python train.py --num_hidden_layers=13 --hidden_size=256 --n_experts=16 --experts_per_token=1 --d_expert=544 --d_shared_expert=0 --hidden_act="tanh_gelu" --moe_layers=[2, 3, 4, 5, 6, 7, 8, 9, 10, 11, 12] --router_score="softmax" --normalize_top_k=false --routed_scale=4.12 --balance_loss=0.000159 --balance_bias=true --router_logit_norm=2.0 --init_std_router=0.00601 --lr_router=0.00179 --vocab_size=32000 --norm="layernorm" --norm_eps=1e-05 --tie_word_embeddings=true --optimizer="soap_variant" --learning_rate=0.00464 --beta1=0.95 --beta2=0.98 --max_grad_norm=2.0 --batch_tokens=131072 --max_seq_len=256 --train_tokens=648000000 --max_steps=4944 --dataset="wikipedia_en"
Below are experts of layer 2 (counted from 0) of a mixture-of-experts language model. Rows are named router (the router's row for the expert), up (a neuron's input weights, with its number), down (a neuron's output weights, with its number) and show model dimensions 0-255. Each number is 128 + 32 x the weight over its row's rms, rounded and kept within 0 to 255. Numbers have three digits each.
Before each expert's rows: a language model's description of what the expert responds to. This comes from a sample of Wikipedia text that the model never trained on.

# expert 4
Description: Labels in taxobox and settlement infobox lines, mainly hylum in Phylum, zone in Time zone, and Tracheo in Tracheophytes.
router:063153126082059135104116087145181211129102096089087126133171151111146104163149170025128219135087151097086105127040134087191112139175092170108158161123148101153095091155133139113126190096116148126136110134088080111108146149098140085122123144135129102141162132136120081097077133121152063150140146091135138178095119088127100140151105141101163115097120117116165076141172198091126125142173110131105095170132079129135111134125076116181141163117118147142120170195090141143099140148092104176154127145135108173044089208141118167120109100141046149167115154161136135178192161092138136132096116090124104127076148136128127125153122129094148125155152126146159096140100087143108120078174090141105111087128148189139120125100172146140140091148182119049172146111138134152093129146162167
up0:113085106091100191068165168132116144153098123166130174099130116056151118137133123170132138137161117082156112131108151163107117110159207082136107062129168080077123099154117136143100095118106128106112140195153152129094123102199116177145026139166102130156132162148113133114061108176033108137132112170128113145128115151167111167086106157178149117180153136133129161120151066159122181115149094052098164113145097107123137094163154186103088141125120075146099124111151089153161143184143139143131110039095149159155119152158123075135146154159151110122126157132131164112123072110104148109084105126113168161152086140096097099152097145138116151101190130142149154168074136099116143136123178108179186128138087098131152097057134187132187068064074160114111135144112145157164145165106114
down0:120084181082097195145108158147144124167143165116120131112174072158095089152150110120168145112088135128161110140126134069126172095149093085107104136126159125098102128092085180164073067120191117093080115082161093129185138161096096163123124130166135099176133074119121126147173102108140112129102099182119142145102084100133142097122118126101071144099107129133121154141184137142116119080127127085131062041137149081103152152053137058074144072122101123158076115123114142140178080160119115119083070098115156049110059153123138121139107092151132085125138061111224112133102106114101103166114168095105102108139078128135145066132090118120130137130123140106130109091100212140122149147105159109132148157157170123104155067117190133138099155125079145192097083098143083179127121102108163
up1:167099099162115068132171117068128163104161164113053112097124110088140184120102115166157079164145116164123140139110159172130124150114114165133127122141148148152156112141112130136163166101125083095118118119123155105120132135100121122114114075118077126117091139111131129135147107115109155161122091118138144138187175100119130126101072164152140187103064114231119155073145122101109118071155116093164098152112169100197158061137085130136112149203086174075208107156181125214169141093138175141132144118135148113128193167220096093134185154105108189134123138085178087141102074137131146170170153217136131122084122148166132104101168151146082159151103117104185092126168118136127141111150148091128126163143106119084143150165144187139152106147140143095138107177153138151160092148116208
down1:128159114161140130219164174142115175148130096123100116130133145133114176123121109109100110144123160155166129116207151198156152134101062146075142160127109140139152147073141215146134137135143087158121146058090172150124178109052108143109140097131077096106128148162162095135176192188106166119123128175122146141131122157176177089162097123132135145091124114099191111077158129147183175140112106168084094140087171148191195100066163158142128147155130073184063132121117176148094131110125135163155109119107121133094128119161159142144124140131139120100100115106120136093137173158165169110179139113182176146163167139121113158106136100216163139141127108146153117140096127175113101167124136167164100165184118179146153106156159106138162188079091068141158143146145121141186162143206108
up2:147178110086126115123093106112093121140148117091104069142067099120172150125112129096155181071048168135146100120092123150099153116157100092126186130100154134154093186154132148056131112145135163106172151179139079155119103120124140179130094133131160192147142173145162109178096179137075154070112104099141091199113082096172069059105170154137123100128095119114150162154151070099080142124154116137154148097108076187125138096137107131103130081129131214133142162133119125184132109115097179072165137099081129113160145127142090165130065101127161133124162137090102180139070097086119132104054134094120106093132114136149143110153124134115154143174118122099107174135137151140109134064133093101108105055189097168133162101088091106074121147139150151103148142185101157153194144091141056
down2:100064134185109143137095149161112157084165162127102053136166146118167116144160091108143046116054115096094135118159054179136078164113110155132132166179097149149182090107150104181164117169082177175130167145141123138129115114155080106144132127122136144182130105119183121080140164167156167101138112134136124111118159169114129099157159169202132125160084127092125085172186188115139160103132123164095175119169118156106115130098139103125125116064108097146092096095130135167118178050105159113136098119087099144162136090125133059098185091135152090085110168102152123164129193126171092151173172078110113167146168187088101119168143102136137159103139110150105084117176098088101138139096141088081127171136140149071137106137140061112085104159145087169121151070115101091143125075116126

# expert 7
Description: Closing parentheses, title-closing = signs, sentence-final periods and commas, closing quotes and braces, often ending a clause or line.
router:180170069144118141150096156125202079071148153083140114073162100136124102169145105174075145077118155156127060095163187102136111180094095115148153126169124143086142140091084146120125134131138160087123118139124066095170084132159204129133127134110144219108105081153135145098150143105109151173014143130167079173139128154086107168133145124133117112078124132172087121143142130140114105118123051149127111090125122130101133136135143054104173127129155125104150126135128166102147170160081159152158120135097150053177104091126085085096157156105122220142159099107109092121099107111114062144118123071172174138163109171088155103128163125115158102168099169185138059160132104101095126149198090096120158134131145101116151122122116109180103141120163124121170101083135125168119150180150125
up0:096140151103171111143106167100104150130115136124114106164121136151115195153094121152113125101123059132139148123108148065080163156156089124056120116084093048130146155101098208147118137129106151110119090145057120102142140092124124189141145168151085163194087159144125056108067040097141104083125099129147084140097129102141096116183160107167129162102104131168166131102146154149166109142110112201144161086106146159145186142128107143124143114099109091130140166120140073153113092132049130166121133141130123130070160163122129118155169124103138143141151093113113092142127135105152189146100092107102084080090143118136161072187150127175145152075153195150092085143077116112176114159196104189130113097141191160104163108089110135158101149067160107055082128082128126111175161102140141
down0:154149076127106121097099138133135172116115048132122188153141192140190172088129174193115124090134131129070089110077113225119111063176109129138169102135108140122158133083154111104115119158076137150154138142146136182134097120190117145106094127142162170082112164091129120122119154085092182134101175123154104123142151105142123169170085118123107126077165119138128172101136153141158178071124129113106202074141128094177112124146144119140124125164165139106168102107071140153124170150154111091193081180114150099107075122118166120104161090155063167131127142105146153146036116081065122125101118144111129174140167131115146112151112160120075119137132117107161120111120158106129057117154179124107044145203089157137125182107076139114149136148074143162113128081091140158188108138144065
up1:196119153159128073142153099079155104142130101130165157143180144134068086161117128130140092108131165153136160128074077150123111119145153131112124144106119135177161114173133169101141154094134059100149134158171110139068130106140116124111089157085106137046169136094134106164056100116133092121124098050144131133132152194144090122135163079103124117098116125124120158098122131175159151076155099088127127087152140092092094140180161068112123135109071153142138126159164125183125173190172083164139077168164053101192131174119080126089116107137184136190153145103134120167118131155126117162100127166121091127161093138157178150157166110141099178127117132083144079172154117086154129156076121087141133165106177147117161148096134123072158061063129158098096143073090156106046118061140096
down1:146095182118115113119132141165110048156170127118112168156095067120127129166166103167213115120119096138032127122137134123096149093152110139127119138136072104181151151124112116111080085047170183178159124200179152125171186133085065113195128112135133187108151096149132148088091120172092108109133114143162112146155159148081083130044190127123212145159132055126106088156101170140147135125089117160140156073113156101157123155149191125150126075145137130143180081142088122136116169141141106115134092106111136089135090146134147083102138131096193103060153125130125133163076163169173103135174135132108114162128187137108088177116105130133142129101094142135170121121107117141208131073072167090107111102098111131125092083189115127115152145119097117136166097143093144128135124100132120
up2:092091139161150127127143060183117057106108120139128155125132073111124140119171166169113155063112215099106140100119126117153180184116101153158118082125107141112075117152149065160075155161090162131161153161148134150112109096119126101155123049178106183092136135092115146099150197125107114131109117170130154173085131097127132115090109141107121126077189113169159136132147113062074083163157168170051128174122145107118130145092136138055088118100056108153113088160173159076170179151149143153121118132143136099097093097129161091130083083129142122192123161088130151119124133088093119150149155151146070101127120146130135144128160174086118171129132150125162169181133139137141096092129136097143148168074173088057125139114211154062122171186131146152060141074139136144121131159131108
down2:107143112169172120159120157119178094115163137056194129135119144094142153188103104106092170140122083158128128138133108187113088122108075164115079096134094064115099100154095149137170069119179180121149087053130130131109147080094155073175101178105118130119157079155077153049099167163196097130154157144123111160098138097138200132112146084113141121049101125145144149140127170174118173138143212111078095138123173141117125105164148112138150088144126117128109148110090088161127110129122123112105128145093128129133168069162056189140108082160125121120136121144058131148145109146151111050119135157101112175092158134121132183142105135109116166164079155179182114110165120065138106133095134148162172143116107137126123121157148061129120190119174124130110087117183149127050127069114101

# expert 11
Description: Colons after infobox labels or titles (Position:, Active:), opening quotes, parentheses and dashes that introduce following content.
router:147145118075176167141152179141084099112177116164135136187104108141113110092146112053099115166096130139085164085053130151139124085129140127121131105114081129152160070074144143142110084098137177137127118129084122116173117141112116157161121112075157147089146093054139106168125105097175194160132141022054085083126161125171052138083135131116117150215106126127096148137164214094115116131123201130164164123101191144093142106121165154139125181158156162121055108102179083096151162143142164119156141086131142156177151156148122129130137169154111195062105106197128191125138127130048141098137149153141120161136149143155092149095095142153108104079094166130155121143127089143102136135113118157156120109163119141124096163093104169100115118110116089116118104153170111115110097176135089
up0:021129162100108093119174108127170103163112119150131161111108116116102072127134069126166155167094153098097087152150126034177102111165122080133079119170148087163182135142130174097135137100180121120168139153184102156132171151110149098144091134095117157141115112106146146110131159122098097185152179132095174127103077079095075086123141111095085127077160121147149087153116154087106129095129113204124131045122073122172100144138170141135199152120100134141122113102194077115188143147182178088069091161109135112157183146126105129136188138093163127112102139192155119084146145148180146135086111132129120084128121092136109098169140086133126097105190163094062108191159116161117181155097131143133148157070111115133111126037119105162135168149149161132123134105162113131143135148136115
down0:172156084085102135072141169113116117122076140094137157108104116159146192116091115140075081155159157081167118078129080202148093052125128165138130161102118158115145134153086144156117090084185149118121087102082124078151064144142128088156105128130030204156141092069101153114074149127090133168082087116148157149178157164095146153108156145089141114186128135150112115126050207118079141131120112083118133097160118081093128098184152190111102142136160155138138118115107173178140093164146129083073187122117081112085123189121159115103104107144141113102108158109112104090138081098158117148128132158116108136107103117153126112089214146123105118085122132055103081146138089146171119128131151127172121114140141116148114104111097078098150105160168096079118093114087137133098181150190142
up1:088129160161161178190105128173158080149084136113143081182115116122134166179134084097136134176074171082132121096127178087170154080118116125128133123151163137146118101161188160075137156081134129139135124153104159141104181186185167124173187167142047100095143129133113135111096122103148112186127170117136103074097109148135155118135099094090148121152140161099093082152126085146120126123138107130157114143087129214100149145187101109167153137139149128143066064131139136158127184129139155167180034137130156144148123090137098166142154065134145118142109143122127078144121144122082146099091130134123103030147143156135159122070098124128130160065109124107095155104195169103087176181146082139097176134103105121147164124111156143151145138148101068132113129121037134114123122106213079
down1:196133141182131136148185103122198088062143130169144201182155161121138105162153152105099139145147106130146171121136102139104115161140181194154081123166107141103163089137117086155113106130125103162110147136051140125126090161110050157091135133113040099154087122107118157122103137200164123115147127090184105097158154167052184087140148103064104139159130152146106116115101083139125121095124089134133093140118109088143156137150143124110117193104138090155039099173146124090111126117130146132146102104182129103132100186138096126096103149122094109123141138075173088083135077100135105099081125110163122133125070114183184127165096154112214067127095082166144173144135111091162136145079151149139098186140102065122186083122129133113170126106147175103091123129153103083159117133126162
up2:114094101119133141151160188077115104198180122134091157117206138122144121075074160119064158140115179125171105078138076126144101113133171151159112140113081080150168133145143142116114162115108147137141101194060111089106135147141114129172105134179122093147079076140054087191087161080114138057125140134079101148074131107133145143135079123150125159084165128101165130117122155161097122175178112082141090122071128127135187133112111118215127166128124143122106084096186156168105118105065098140097076143090086153155173102138132145133067149123101065140106145128123136127137138178113184144111115097078094145118142118115102129103132117094169094092172115180063143143176166131072135074205123129137123122072145143091117145125138147135137094185153087134093079152126161090136149102185118
down2:176109086167123124126131136088106099115114176181148186135085103143140095103127099079141125114113133135135134116085141062099169117128084094104131102152127147085133055162055110106075131144088107132058172100104080084102193165147115088056157129108106186101114093087059133154163168129145144135095120107154131134088090137111096118183068194138122115118114071109137086199116090095211109105137118132101142111092131134115153128136115151088110090106099093147123110063089102111146108123129118159125080124131128093140052106197126078103117093146174103107071099143156125117097138120117103065132124139135057112087103103119106107133082130120156098153090175092103083083124078129088079079101156045141080134137101165122117080106176102111126110121111129100131169159124163109085069149089127